Weights of a small mixture-of-experts language model, trained from scratch on English Wikipedia.
Experts: 2 picks a token, a softmax router.
Below are experts of layer 7 (counted from 0) of a mixture-of-experts language model. Rows are named router (the router's row for the expert), gate (a neuron's input weights, with its number), up (a neuron's input weights, with its number), down (a neuron's output weights, with its number) and show model dimensions 0-95. Each number is 128 + 32 x the weight over its row's rms, rounded and kept within 0 to 255. Numbers have three digits each.
After each expert's rows: "comes after" lists some tokens at least twice as common just before its tokens as in all text. This comes from a sample of Wikipedia text that the model never trained on. Tokens count by the router's weight.

# expert 10
router:109159150132106130170139097080124141134150134115136166110097066096114084067142156167197144135097124120142149121126154121100099170157081112157105130150124191096119126116156135057173170092150158083153177100092110143140116147078170108059125076102174183067132175122107115078132139149127166182
gate0:163123120078109126096181079115120144114143110031173096169114106122133140130159139116185072131173211095125119101093188110140135103131075122112103152146136165051130144111124068135168162102144163106159079169126164139096081108117097156122086111111120185162115151160142125115152117114080162153
up0:130089103213119147129123060139132092166086128174100130132117119142190172077089129129082097142156143094142133155108152119136104115144077148120161096109142119195118126161138188135098127138137195095128125126187138167185141118100100083191135127132109099159162137171191107146089095125169102061
down0:130145127138099171189091120080130156169083115139123150113101110126174187119142108136159081165121134158112127103113105196134135071206144095124081132157109131166159185132103083151078120119112076097146153159138137070117122116164072104104166091124122098136187150076120178139110103122175066171
gate1:144091140102056207123149141159171151160134113103154166159192079149105056106158134106130113098153114066146165118090094117105120168168145140129134117146093090132141155137098098113207180119149105078136098124144102148155142110084148092125127144099108189121161124168156060148093155069149110112
up1:146083159096144136138154122084093109146104133111101161172100105141096158156185075177069162179128097156155141155119163140108148131182170114106140079125166151154087106139133183159109104136103101126195108131111056096091126124147111184137130120126090160149144169105112109111115151126090022069
down1:120120124171116123138097120103160078122119149170153111093109208156129142083124155114175115135106195124164141134206143145125096124183118150151133109121165141098121202104120074070079121156099155081084121143116105133087119208105128141096085098194131141159112064074133104177120148129111106115
gate2:088083123164135145125149120159139106141085097149136172123139166147167148105102032109162100135147144101116147083167129145137167084155071145126074135161151138039117123104170177124138120155085099102135102145129094163120146106072132121131098144230127108173091110132100102182161152151098177105
up2:132134089156118114161100109103114114115152125137100173149142125136068168069122118214110104100105129218125149170151120141111201123130085119121116165125154170085104184153122187115067090102096094090143150178089133121160184117141150104068154147118145130105136104136085113188149154104081156152
down2:133163140179143133137149185088192167132114153160081161103100163127097154132102087101137128176149144163160186111095132049146176172142122064136096136089127100138100134094106131109116114137085111138147125140124090118121116166169122130102110118123173132075115170122123156082183084221098107057
gate3:134134106200121156159085113170053144158112146140102189149088115087145133117137174162148123129148089106111101088112027070133153093177128127072072143167149102127162130115166128105113095112143157085209151190146099126123122122093115103061161119166157123121139150129153133160143160152127106121
up3:129122131131112151144151123097157072134143149125127168108177057200160128157129106146134120162118100038172163160127116103148142093126114115156064045077198156096110117117149097170170152071145154142171133165091111091095104146126146160129157137127128162146156107075061111134153139088131147093
down3:109091139098202109143159161137108121136111107135075146144128141106176182106071192122110167089124166150075200157109156079132102152084136091129122142091157094178128113099120126143123084162136111119162155118119145111158132081147117169131147121053119038124119177209099125132116164142088113139
gate4:130156124052077151133097228151121147126050139107109093179126088140151110177138119178097134133132130128134081147143169094131122103114107117140121171149083133064145088122159149126150118170110069118120084146121097157071133115143174123063106128194179152093119157143153152187122123122081143132
up4:127100138156165146151178091056131152117159173097131147130094149138075089093090099164141169115116117123117167128099061150163139106106132181084134076139142067176149114202086178116092143135179175123138143147178204066100100104090102121162104087130136134156133127133122133092130152076114141133
down4:144125102128102143127117097102091175141103128154145068236116049140096157129141135135150107119153141165063124114179118115183140122111085129115194120135171106132129129101151146122149219172080145096168115105173108120150108152136119120080080135114164199142125119148146071137098097080103134130
comes after: " B", " R", " T", " L", " H", " K"

# expert 17
router:106086164143116089160095116138128128110139139102099079106150112085106117128185167136063163144089153211176161156138131084123126161089197128138140081155166088187128033122122121178122086137099105082137168096114167134124187151174124123101143156101095113160107090151127121174145139138110171134
gate0:125133132149141125056129106194133153106064126130194185151104051126148097111135136107103079097126178130128110071113058086150156095198149177168147128158164163116123157135120115156115146143096131170137083178134115077138152128140109073168158107147152102135105087124127066108160110172109116094
up0:132203138120109147097121122119049085116129164092100211092103074162098123149111185105108085102143131168134132125163109085191125086113114110150147105135150108101139115188141093135096115157128153174110103175140131067156132105116071102099161206175081130173153121156169110118144129161121099131
down0:119168109131072112172126088137126124142162141159151105107123101118137155089110178089134101150114090105134170150201132095079119088113122072160149172105137158112085155121127094135175127044149165236153136118132186113132154101126110135088075127150129114204133105125151138183118131122142073085
gate1:130130099144086191104155107114079102124115148165152130130108096123079133100141148165098060177137056114173132103109101109128148133123138156075076156089083158096129103144226130049163131177112157131121149136151074148141100141076129124109152143179110091130191139094138099129070135138158162132
up1:076096117146094095135165111115161053108129152149152100094105124131127128118128083148075153151140100109148182106118142165134157166119152168094116112191084131101113134095151100152144139202140141141149107189177093127107169167142169088086123099161106064128156144072121065128159215176148116136
down1:117124121053200080154132132123179177084168144106146079129112151098171126117111121116139130116124135077110079126154190175124165142174191136166133114116087117121071167079071139139090125129165167159106150142151119076136121084084124122161135096143171146125142103092077053166143148130139151079
gate2:088211142132098123095157077124175096120086082098143177182107095154187095162129113087186092181148129128137117146109139100114095124190078125100199144103080144110144144147116179164163113077135141145126096120132156097101133126100108132122124166118107117127080190193073143142151086106150117132
up2:165060130120133137162083148144103154097137170102144114092110167109106183123098094174108157073101133100114117132142152116160134103056160165136091163144185119126120149153123129140109175201142109122147126138139102152141068111135081084136077073165145202160187084093135079142097180164161122131
down2:109172155157183171119107153133141084108097137084156079137121145148139196122138148067163075097116126123124112174158156156154127118132119136205117130135129098149126123186104110072126188143177109120160111133117107110123068118099134075155074158133089186126128041137168123094168097134148078177
gate3:080100136125094122106181158120130072092143115126083096123118107147111150187114109107081104112147124129134113096173135152156150092132129202178145079110094143100153084126115109206192137164140122180091122114138181125061097149168158156144120094162066069140086125095144204113148109163129122139
up3:104187107118178120136157119107086122182143135193187125102123134141139138099124127134161120118102095064091077133130155119129187103120146142093065095111136118151135164178160160143168178125156099059157144173144145112092119110057113124085175080073113142103151127175144182066133112147078118121
down3:082080157079130098138172141093160144025134122092100125095105089169163088131168120105072088104116106144137137103156124116145152148150103203144141091128076119109122117149113150175179106146091138131105151099143142141056116128192138118188191065148120112133136158120159112164182115139138166151
gate4:138163078175174159070152112153115092134130128142093150121129111068217128109095135108138097155162144092123059124124087138157130159125116157104144190100137121133125131136129147078115127144131102175196186127149086089094098103168164143119193109133161071098140142152140041104170075125136146130
up4:092150127088152086123117093143145076149136100151119193112141158100157075078149179141110100170146116128121101121085133111137140177121184155131137117152177047131115113172057160110082113208124159104145167092080176151098120100173096115076108130138152123146137128131146122175165166142148056140
down4:120164178144070165148097161091111082113131139200138140117113092139110140131040050136098146109148071118127167102128151099140164108119121073142150101136117082114083137154125137180122131098095147090107134130149142187160137071169129147156098103160145133173143149139151091150158215065164100134
comes after: " ", "_{", "o", "i", "an", "a"

# expert 7
router:141098103134142097086099133136153184114141124160103136155143125188157068203129141099128125107134145110141142091131127159154112095093128210173165112109133085091138165135106093077143140154148069131088137134120102146160070147173160149138149091049170183103089098113069093136125205145099114132
gate0:160104103104186161121137147194111176137167153120092137197160137097068155112115090137138165151117092132104110072158144138132114101162136145110098123138139152129118192117137095203141076124077186169115141139117133117121105130195142092171099110126119140088114098118090127033119123087093069173
up0:117133106119135155109126112171110142154132118204078136128111116074155059151132126136166098052137116088129058170156203130119152135099141084170116184120130163074038115076157156148156168140142100113126123125099124172113159118084184124106123088155145145161139101105130171143111118177104110084
down0:080152103166104136110117136078076112129121180178138124109105086159094114134139135162093093151173097165114126139095127116121177151184077137153098129177153138135116174113165130130198092156124176078124152098160043161177156058179104144138079120155070123104143131119133068118177130126143106118
gate1:142117184163107160133135133085168145158154122022156128120112107174088118155135126148101157067103055103135068149102080106141147116146094095146133126088087165135128086162187089123138125119104131135121115115126169141138158102056152158114127203194154146135059150149129112154096140097139156094
up1:076095155165179208138124173111104140138109135123113101127148127120134219150212167214124127185089133105112125117117123149117124185133131128086105117094139108122148163060127142104168122149142054111128117089171088095117143107144127076090149170118137139136138143139139144083060087123094142142
down1:119124180137205153129132091095135108138119107155102157133139154124168159177090148161067097173106179128086152060158106110158156101120134120148110161176115093144173173153139122141093126128118118187159063148118072062066137128132104177118034140103113163114178113095126118117101098127141118141
gate2:116121125151152201144179167114105173120129132174121115147130105131099147121114083118152134161120121133096136173084094115106153170082148150116149106087090157078200065173161079089152108150140061088141131099102137079095174167169183159135173069096160157116155181085162117130123133137088139113
up2:096126082136124145082196124133134167172139137142062081183137124093111130106106115129097115154125128125143102110110135107094114170134140155093105106155148197157141125115162134137125135187143163134133145067198133104139170104031151114118119062079048082152124163123147101158076164141155162096
down2:103114162119143131176105147082137087135147130136155149091090155130146098123114114059165196125135178109148184143079065121113127141121183133133136125076112104184130126176134125095090130093152064155147151110121086129111085131066167139102155162185163079190112107164171128156132073086179141110
gate3:117159113108108121155104173169080098133118187152126157136142083202132145116186093111133149121145141055082099093090119105090177073157102126120134181166131142117091097169132116086142204103088166160131054138191095163139140061096156135125135134151137097106150170143153101125131133112100095161
up3:142137190151079180125163163083088080142094143159108164135128125154074159072087153158147116152105104119169091143125125069102157214101112141125139104090136131090127105122086127134073105103169129128131130088178196098160177091084133160136178109097139120162149092107113122095139156148206137124
down3:129127100192123125122147148125058136116067126076152130138101123185130133146116195152141053126114139136132112068106130153170151134115110200160178155099107153109195150149140126084112166123129096183158072088107113122153152164098145116083109085063181125158177119108129130106171111126097166089
gate4:195156073131086197097124149162127114162151142122133113205129118097140170162177168122159128164150095143101121136114078137135159062151123128096103122107155149094113066145161095107112150086083167133164133212097126063146120076116132130129108071130082124152105136164094168135165074147107135145
up4:164114137150129147116165180149077171136125133168086161140170150071185144095176110158134184113131053144103073114152105089111132162113135159165093103088115108041085161081162167109122158033102155123132104142135115131148131120157171170123159090107135131103085161130091124136133098108107138171
down4:125155124067099124104138100150114113152117096169101097118160088123149157142255145117078166144129159141049098136152124089070073143090130117127114110072144163179122194156085080137108136075130169158142092104107136141172118137123160122139117111096129117138162165125111167171156163144129124171
comes after: "–", "20", " the", " a", "19", " first"

# expert 13
router:138105146136073172160119101172155165203099137137082080130134111182101192135156141119168117127160104116143161118086074130075172154134068075106196163133128183135132140060123113112092148168124094121103076095093110165152141127119153123139092145117125116147141094140124122177118107130207077163
gate0:121128125213080131136108076117123148122081131119167152133074122170127164208124139153176143082152108134089068119183131089137172108168157090120134145127077141098117138139103084145093112181084147158138118166128115148086086147132192136136087125166170136152167143111168079094109069142138068121
up0:099113064174108167118139118118090128102128140223068113135094169106105155181098176107113139108137134137129104091134067173101159230046129122140134129196134148149144120121135174157108115132121136129103125132096105114123154113136136115135197099130179118131097141137199110156070093136094121143
down0:130087124148132130113132162137187167102122117122139133160167126117126136200100146098115071148138086103142075179121156110125110132152111153077133141141120082132107116101070148148022170136117215168112073118099121135104167167172160130143135120069154125165079085136147130141084135159082161071
gate1:152098138118121131113100112116152154145123090084121077170132063158071153161109059177169065114152113093228058142104114099161174123121113131164118118133107193105124165117128137140113137170124136136119159136141175134090106142111106149196105127156114144092108109057168137129080102097128185110
up1:186097217197130127109123113116152177152158100110118131137101093153117146123129126111129121107113125110144161085142088133122188141093146127111144203076146156137149136124148149103136123130138077137099132105122104153067083229129161091155127125102115137142072134038192178136093084129111150144
down1:108121155174084120118128169103174183111118094084183141136107131162170158146129082115129134080123110118143151154107081169146103148169121148055147085135126168111128188139129083165054121109117167122124180207127113115166080120154147099119107122079122103139092116155137138115199132149044155097
gate2:130158150098115141108079141127166107155120129127107107123090124168085149159136179133163121136125090116126075124106110132111139075149054106162137136107174115071121110176118093149129161064115163135122138134177171129165145219207151150105070146158185089190104125127130070088146127079151094137
up2:148133113147105126146104094168199127117149124097136153125199142184101148146136084116117150131125109138123154186084094102142100151172066121184125112153138128059108187156138153079101118113147113118099104131097075128144137135119125118116083113144158196171120200080091076143051126084180099115
down2:085107176076109138148144113138100100137199173125160115129090138152139139183092135097138142117118114125137089114128141163217092132145139184140121109102113107159123181147148068101161081163134109145177134137073096149040171122098117080122105182206100129171104133100176104113097151144127115146
gate3:204139160117143126131069150165117075161110101137101165106138105154091118103164151105111145089142117067114131140122147153136164139206113157083133122191158139062135177088151153117134116079085139108129122198100153130132128049114082187143166094135076154079107087149099145110139101092148119149
up3:141119207151080144123110161149145122108116132096117089146079118116116091042132155145088110082138152157094172133153091179110125135115086108121101117130121139121110179111200190146174157091094164107129124179124110134108180140124099121150125192163158138069147083160070073150121175129165112169
down3:140097147167127195110147080144136123080168163147099146098174153155129140123145121166125096110162174163101112109146139141146125142172174079117106088136119162131135084103144103145108123165089110230151151038069098167080099164097075128177165120168111168105101070141122138121108138137078127129
gate4:201136105100080164174147122151151131123149163120117106102123108162068197132199072114156078112160116114131090126074142072160171130123103102141177154099139104085142201159167103154111125127132123124122159114172098106142084109154121136194093138112072143184165076118124118098148093108171097122
up4:186147155163104124093126184149070136146136186078111178126197174109093176137115118117091100153143126133058148113109137112136139106060150167085181113103095176145114130116078122147074140129119117142118167106151164117141159147127126126177161134110121179095170083158153161089144064108073078129
down4:111113182159123127120106198144139088187111150198185113057107128092073168158092145134177072126135159157144121122118087092090109123120119173066187126119091139059134111076115124146115078125168072096182128122159175132147143154118115094131168142120156146118154124132092130110124171164156102107
comes after: " (", " |", "-", "==", " the", "==="

# expert 2
router:169203112114110129134175095145144123130104119120154115105081193105156086156154059141089118115128149121127061092116165157122152103101150159104095164121110124121136127171122131087123094153060067119111142134180141184122089082147161139117097165155108163128191059144093090100169140148113070177
gate0:119134117146135098120156163172129076136160131099190134135173133104110130152099132107138117164132129082062112164072129164093079080109080102115152090106172158136107173193160117089109102130102106066161151162136152132065166097145140136135107164116121146152186119090234113101174098117144115160
up0:122095125167153068083173163184099140093157117124121169096124144104098139157133202169120095104138130144069141118091168162115046107078105074189133121103136144153151154180133100117129106145121067085119152152143156134095131067128109138065107165115095106159184115135193111100121166099125114137
down0:132141167105057113132133129145162156110142170147150142152115127022111129145097129139158083079168046157166096124131128143050121116107067127153184137114124151138105118096118182113130107119131157132132159136111134226131149129187081154114119143086128096142113113096079139140103116152173137192
gate1:177064096131203129174132137117095096093102137079137109130100111156139182133057092135120105132147156121099127139061154106114128143103152150146123132111132153138175113237101186089108115102106121117185181132141143134098145134113121165183149151153055155116109114111099149079127116108076094083
up1:135150114095137031187124105157148168193168150106150156121050082101138130163114102141122065130136142148102131134119113153123122128132149182129057088165170081101154175141083126132086170119141107130070069119118135092181139179110127157110152109125138139148169084113151109144125155186131128076
down1:201081125123124164182117102171143124124097124085078128088133128105182094109072106136185102129190133143177115197113126202141090123146148167130126141114097115106178149121124159174131149128149079037107118138103113149156118103127140142142161142130102087114100119179120203084071134161135131131
gate2:166158117142147117094144242137117149117145134120104126147164149129124181086093106137065152120111144144102054132137188105130159080157112107114140134149105144106162193123067109120084111085100114132145148167136163153137122105131174117160125154109085119105119137087053139073112097076169201151
up2:128101105092125101126124161117113089104138161182113166142204172107139092179055160144107120183135118111145126112127149098089132091106175133157182128139123106153049131098175077126134075136129112065077104130107099145114135157196137126138147158128216170106164066121142131088123110143159117148
down2:106137131086095124142169085094125083110143152192093136151131125146103079094120122113123102134107156164113144108095098136159106117125182105105103113102074158123065127150164153158221092110111108117156127109180076094125174166174105207102180126144134187125191125111100120078154158071113114149
gate3:151137090217115125106144096172125202159111198113124196120114146112163118170068108106115150186141182080143128138141108149168120155108128068110136130159149129116068147127087153169122119115108125128102083142145055122111077091138145177203079161115129139114123105145164086096134108145142098138
up3:128134129133173115170178168026131189179124126142134115127120157082104128183180112129159184075142112189150078107124148105110133155067126140081125144121113141109140136105112132127154060140107144180165144107124096114167166150189091105122084107109100071101134142094122134105187116113071158136
down3:136125138134182122162175164054152180180096149114162113163092147131131161155074168104140114105126124134130172168083105119124149112159167128055133105083095114096144189106142133114128139145063069111151153133114083108109099147182087173084066136106188114154115141099101162116072126128152161166
gate4:136126101129190078136099162141164139134119130133110051110184142167140157078127144170074160154165157133098103089094111073096131126202087102179137076101140096134094128128120086115146112148117134124161165174119191139116120161113144116146127132148114195063147145069112046116169086123150117134
up4:127081122168129184091140147118117115152162138156166136157141143098156052149098134130103172054116195153095126120058076149120086124171167068141129123111145132088164167125171107177100058166065095118159123141143104123167165125162114094129120140115150158193088111113125115134111157107133193119
down4:139083163104126109132105124101173122158136198142094122088206103051135149145151163165156099153098109185113063135095117122083127156158142129114105165151097132055160140168170157104119136126102147062109069134168084210144122090144151095134153141104126124120106143144100169098141113164115181143
comes after: " |", "|", ";", ":", " in", " /"

# expert 19
router:096103074176098182092162120108112183130162099174197124146101160102062099152103138176114172100120084147147111132165074133162150172134092111144077077164076122073157105135117089164149110146165141119106154103094084095162126079158115137121123119132129120148156137140117169161058073137107159095
gate0:112173127094096125111111199137125180134121089121101125183094134101107174109099186133170083106086103167131164132150087137158173172253084153100122148103103164129154138128080154188127113147124113153115125137088157150124073122126191139161089117113098124072143137102082113112103118114108098114
up0:150154131160108157069095167137136175135116122153131181140012124086138153092106138139157109135152106130150147133101114159123147200158117136116116126082076188067083170188138110149097091135152129152121100154139120112126142111164138114132070110161108157087140104041113089186152115117097149088
down0:111129172115158109085148136145154169067148121144133135148159103167168110168095150083072152149168172089154144161099149133111111152140140142169141078111100123090075146188110097095124120101130182169190072106098140038132091099096113127122112162114061090076153139127129089148135166167128170165
gate1:141115177054114138148132146109076136122159099161130156142177140146114188129172110159084145106105164159162124073168121111119109124086123114148119097086132123112056147101107147136169153092169088160088116102107093127107087094133098136172075127138165188156221141073097147190127098152156099151
up1:176077148112138130146189121116120187125103124115067161105168148108124134161141108134117118152120080120109115083126146102131124156179127131125102133066089144121092162152149166074098124119085135181148223125137154137134179155156125114117158101131251092091076144126109141131163179150110082143
down1:102128089144159148163139150094092144177085127178139115174095146154126115120138136181141086148170126121084108123130163135083124183142099070135133142112145054202136124103174160161122138169140147107128107120110114156071111055175121165117128119124123116189140107118131020073121095075108143141
gate2:135160138173090110100149136132156198101103202132149147128175130108060108100142141165114119105151087105127144148114092131099163136103133162090091112165090130098111139190160126147173146090149096114129159097111069080135174103165136064115063153155175089130092201155180100131120101134169097103
up2:123069105133145137178122137161148086124134109113142135141165124115139194131178162127138150139128143099162129152087103136129098124189071133162170157075149113056158120112139097024109104133072187152132185178122105166089157115083131153159110107121144124099152191107103091173166075116134144109
down2:198095130045132149177143136156159124111132180139148113085082104131109093140145126136081122154142193128096188125138151099153127119101160135121066171111096063091155172101122135171073191151096088126158129134129153072139172101132130078171144085127132121130101181178134122168087131142081123118
gate3:088176078120077118163123075140189154083100116120143056159085101188112149150146118184166108192146081092130106169136137147159236175107127148086126111130128184174141144135139156097108157138102086104111093113113154156110097162157104168118134145122139148157081167110131094147091125123124122147
up3:122123111160115122111172111112121164096156094134125182149091112186140133144158141137132140201098090074100157143102117178117188193130142113118104083067094173119091115087189124149107152142102041109116128149112118133117141144167122117156141166207136182126103140045119072157090125132117108110
down3:122103192078164127130099151118101130121150152105130074098156076149114170138105076157026127179090077153130133113143124099162112139173122071111124115133168089127077174098146108142126137137108161120158133184160142147095164151164125121175124100178090052100133065180141145152157141096164125139
gate4:121193116081123131175134139180168167175086116134080115101132144095102143098150132126079099226106159127114100134092096139093130080103088142151126088183046146128103126107175107101173136118145167129108102126103121155109100139117124114099156131108191092104155122189155174087178100143173087134
up4:143116124128156139121182078142155108154129103126134182111103122160120097134077103090099055180139144211137096098097112166146118100157121111135150111118120150078160182113151147107145141119150097153124130126183138101147089114167123159080212190106183106123068095081198137068123144153119100107
down4:112139087164155143172129117136115167110110094135116122038140162177118108140105119132123135148144087188180134087134093129131165116146082101104177116180101103120095149118126059079119092205161163051070145143163130144114113120164147192150154121140131109125161137163114146135100123074158096055
comes after: " |\n", "\n", ")\n", " of", ".\n\n", ")"

# expert 18
router:089100078099111127126131116108144078138154175147192099146140122068161110165126112095091143217130150139108121184134121117130150159116182133120156099161144047170154061123175078098080093143103132076087121138106154158165165099135162120164184139122110093107112151096162145143101104153078162143
gate0:091152090105130126094121119103152077100097138126169177149059082121101119186099145124122125176135164097164150140119137125171111120088136132174139159147068144104128121159143117108100172088147196177088095154101092071154095124120108145160183100141142103062152156063095132189081140150132191122
up0:098155075147112126143134176107161166122153139150163068177144108047108156186130028131153116107141127122147102108187173139149205082132117143139126159174130106091082129163147074155116135140154135071156115087116204158139116132119116127168142137099169129107107085117126126102085076107113129116
down0:099118104133102102123101130169149122129078121146122150159087140159105114072152124125142129177105095088102195066151136116129070203109068136132149101128156109095188181101109108139177157173180140142148129085091164113094090103116151101155147184145088137177115148167123121098200122075166160110
gate1:125103104121136181150107133154067162186118155155129135169113141124148164101136123135164130125091055087085075155113115071156172176119147103151168107109115140131087168207129113168138157198109129111132105093113083077146123132061158129204128078109127107118149142135149149072114103078170101113
up1:113122158115152128149117086136129121091093176122138188046119106160107071122079138170166177144148129138151181107059175126122099123105108138094097147176133120103101113105137189074122149099110096126084116128129106076109075069162137129098144138165142174139139193147104099183145138155127190184
down1:112099122163147121113123088145105119155082147123134080067117151105143162161201157130128144124131157161074203128086124161133104142106163114113210112092114043173167145114149139123151088117150122149053083078143129162115184086118165123166146159097128087155167185132126082087110148143127127115
gate2:088140126157134130050103112149148100161127141136170118138084065122109147209107147075106082181107099131102110151131162156165143114136131163146083156188103106102104139164138133205121149128102169124167080185116109134146135185075130209159110078081097147094115127128140116150115113118072147140
up2:117080113134186144095142173125083124112137101127142142086155146186127119146116188170153137118120147139144091137175090124130091090168124128137184067151116074115176123037108117087106130104128139139153190150076118110135109068093147116083083118138133094162152156187119217159149113089121129103
down2:053109151122126160091097113120146074127155070171165097172101109101154107148109172138042124114164140198135137133103096123164149070132123103136100131134147066133114102066172197117157073139141114123112145125108097137116163156164161090142181109143118138101157168151133123087170119107180122193
gate3:135124146121159189099104155154046127163103137131145140114128135032161122131145103131150112103145136114044121122075183097099134106175136108122155113134077158142148075085179105182161165135148131136144107159110181102162118126132207124125100125176096079121104076138173138094153083136168113144
up3:175135175158140137168093124113126155134139135105100104139133151174103147124120121147102145109087163147156137134137105120126125144090100118120143128092123125112108158128114100080148099109152074114168139089144093122084101202236091137108106099089129191243107090108094058060143173138135130131
down3:118089169143139160137067166097112161175119179094121154200072091077164104130131136122164140101099201167081110123130143033152150141119159120089173129123138171138113126072084111147143147168092149112190109098077116136130163167119161131094123110145125074099153151180156121105123129113091159121
gate4:092107046145068146116160128130114147143133153127145183161101081103162184058098154092161144128150124091096102095120100122126111095117156148116115142156166120111109100147204133095125166194069172133146170135099077120114161118124162149079114092173104138217127157103139111113132111171113073114
up4:147055104133134149128203151120078101133158089094154186105111205118144105082112103085142135148073101129096066184134171127116126094178178116091111117154188102143130082122137141098102162116075098124160127128145111135163163211135154127109121134100119112169114153079094105153110164165143090126
down4:181159171134091129212109179155114163135088182139109079073119124143116134135112108163185116081118161154208117141089137116115135144108108150209110090140113158086093178111068132104125102104162097066092113096171142145141147113116116127100100097104105146096127074150145130136177169081147143137
comes after: " ", "19", "20", ",", " (", "18"

# expert 21
router:115125127141106144103160154130141146136158091146092081144102129073093099136142152125139141116115115129111153156157160140138182159193101106066114145150133146064128193151138141183159153156168129134098094153099183122131122165159110089162125069111169088145149133092087168126103007132148080067
gate0:130169116111142138151094114136129095199154134115075188149071098199162194153111115082154113144146130123183100093124087105142119089144189137140125171108158116102093114152115114124107160095116100158130151088138120140197071089085119112203139138177111127091152052110168129098137122072141116136
up0:170116135080122110140151103092135138155133118082122133113095173140132136145080115127138142118157069063091132134037159133117155079136169131124148075145134158172103123065151144149191073104154132099106101116191137113061088144111080157153129129201154095173129166177149135161165166148140107163
down0:136131079071079126140076149183171131165138135161083143071127095205163083081047206076124132117123134150129084129123135067163088092119165170149203173168119142101136164116137115122120114086130170158137102127111123151129147123109139111156149128078143108111136087154132133153145105120118074161
gate1:187121081132085138130156132156084177121130158113097130195114097122082119131100168206118081119171145142088117184180164170140120130137098162075068118144131155101167115094183130157117090167120156071084150120145107138132125099168079119104084144126158146148086135128122055097133109101131169179
up1:118143163122124166095155145143092181133153058133076111087109132059093143118096232118145136099048139184163163115112118117115114164115137089101105090146168201084118131156158096085101150111129157137122106146125149165135127151140110120064119101148152127115103111199125152171112090120100163168
down1:084163126133171143170088178153098127138145122179146183168135156113136137114187096108128121170118056098092112152099099090133124135165128126166183105117178108126089111116143146073112156123086167163149098146147138105120124097113186102163146156144114081107072133109142144193082155110104017118
gate2:115204124171152134148205128116120079161130124119147135155161115128111157125171138109160129106080120069067132086050137090082107136136111116088131174174082135082182126112109122133141160100181167044132106104134135121144125152090136203108098127179132151192125163144134143089118123139117127085
up2:153163130138135068114169154069096135129092115089126056128115080135115058104076166063092132102106132101106121145137155089098143133148141143126096100162124136165106197111181112128106138169150177078114126123118137124133109125151150112112129093178160098160151180169125140241130134172183119127
down2:146099159101085147110109167147156177143086117159098108159116114144118158172069130144107129149157113076104072104158113151104097073246085122153123154124119090142100152138100093126125100111117115139135088181120080209193083103115137149108126137139128098100143146130135121172196151103132141193
gate3:100100191144138156060140151152092166142163164127126113139147123167171084159124196190079121131108174129134030095138126089140144107150170120110093144075182118141076168171115136068123146149111159097146133134092142131137137148147146185130174104096060089102124190099105122127140106115148121142
up3:116111060100118149137058138105141118105099198146129116155093141155158073150166096091095140123197074168089143083112119181123143119115108085130136116101152124146148116092094138079159096116114167087122148125097110153137129085101139164103102108148107116147145180173173165179077219147093134172
down3:120100157109144121151081090095109141098154131077166073082119159121116094138155196178127219105121118140109127156125150109137099144099158142183107148120092132121108097160134182096111103100118170104148123111162198189142096130057131123091125130134109109102115193078102120201163166109174158102
gate4:125137179156149134061102088150116111151127104112147094133160161052105152211118196108117130100133085167179094109098105134176100118167129150085081086220100160109121144149117154123151055135105137113144074140158099137127103149177136111155143111135163133136071087148080158130123138152129167130
up4:101114137124113143087153132115121140165146122117105138159131143080147155090133125155102144124034160160121107141141187124115112135179152136119093110165201171168056081075105130151151079122137164145167142163046110128082176125170131117126156111042138110098090094144101166147092093118105107172
down4:106051131113122135118127052162123118138080209135124139169118095185077103153143166111086168148157189130118101189128130203123099124129145104150153120110051097059146154186127105107168149112153152136129129134118122110147076177141137127112090158187122153145127091119112143139104094127088098166
comes after: "-", "\n", " |\n", ":", ")\n", "\n\n"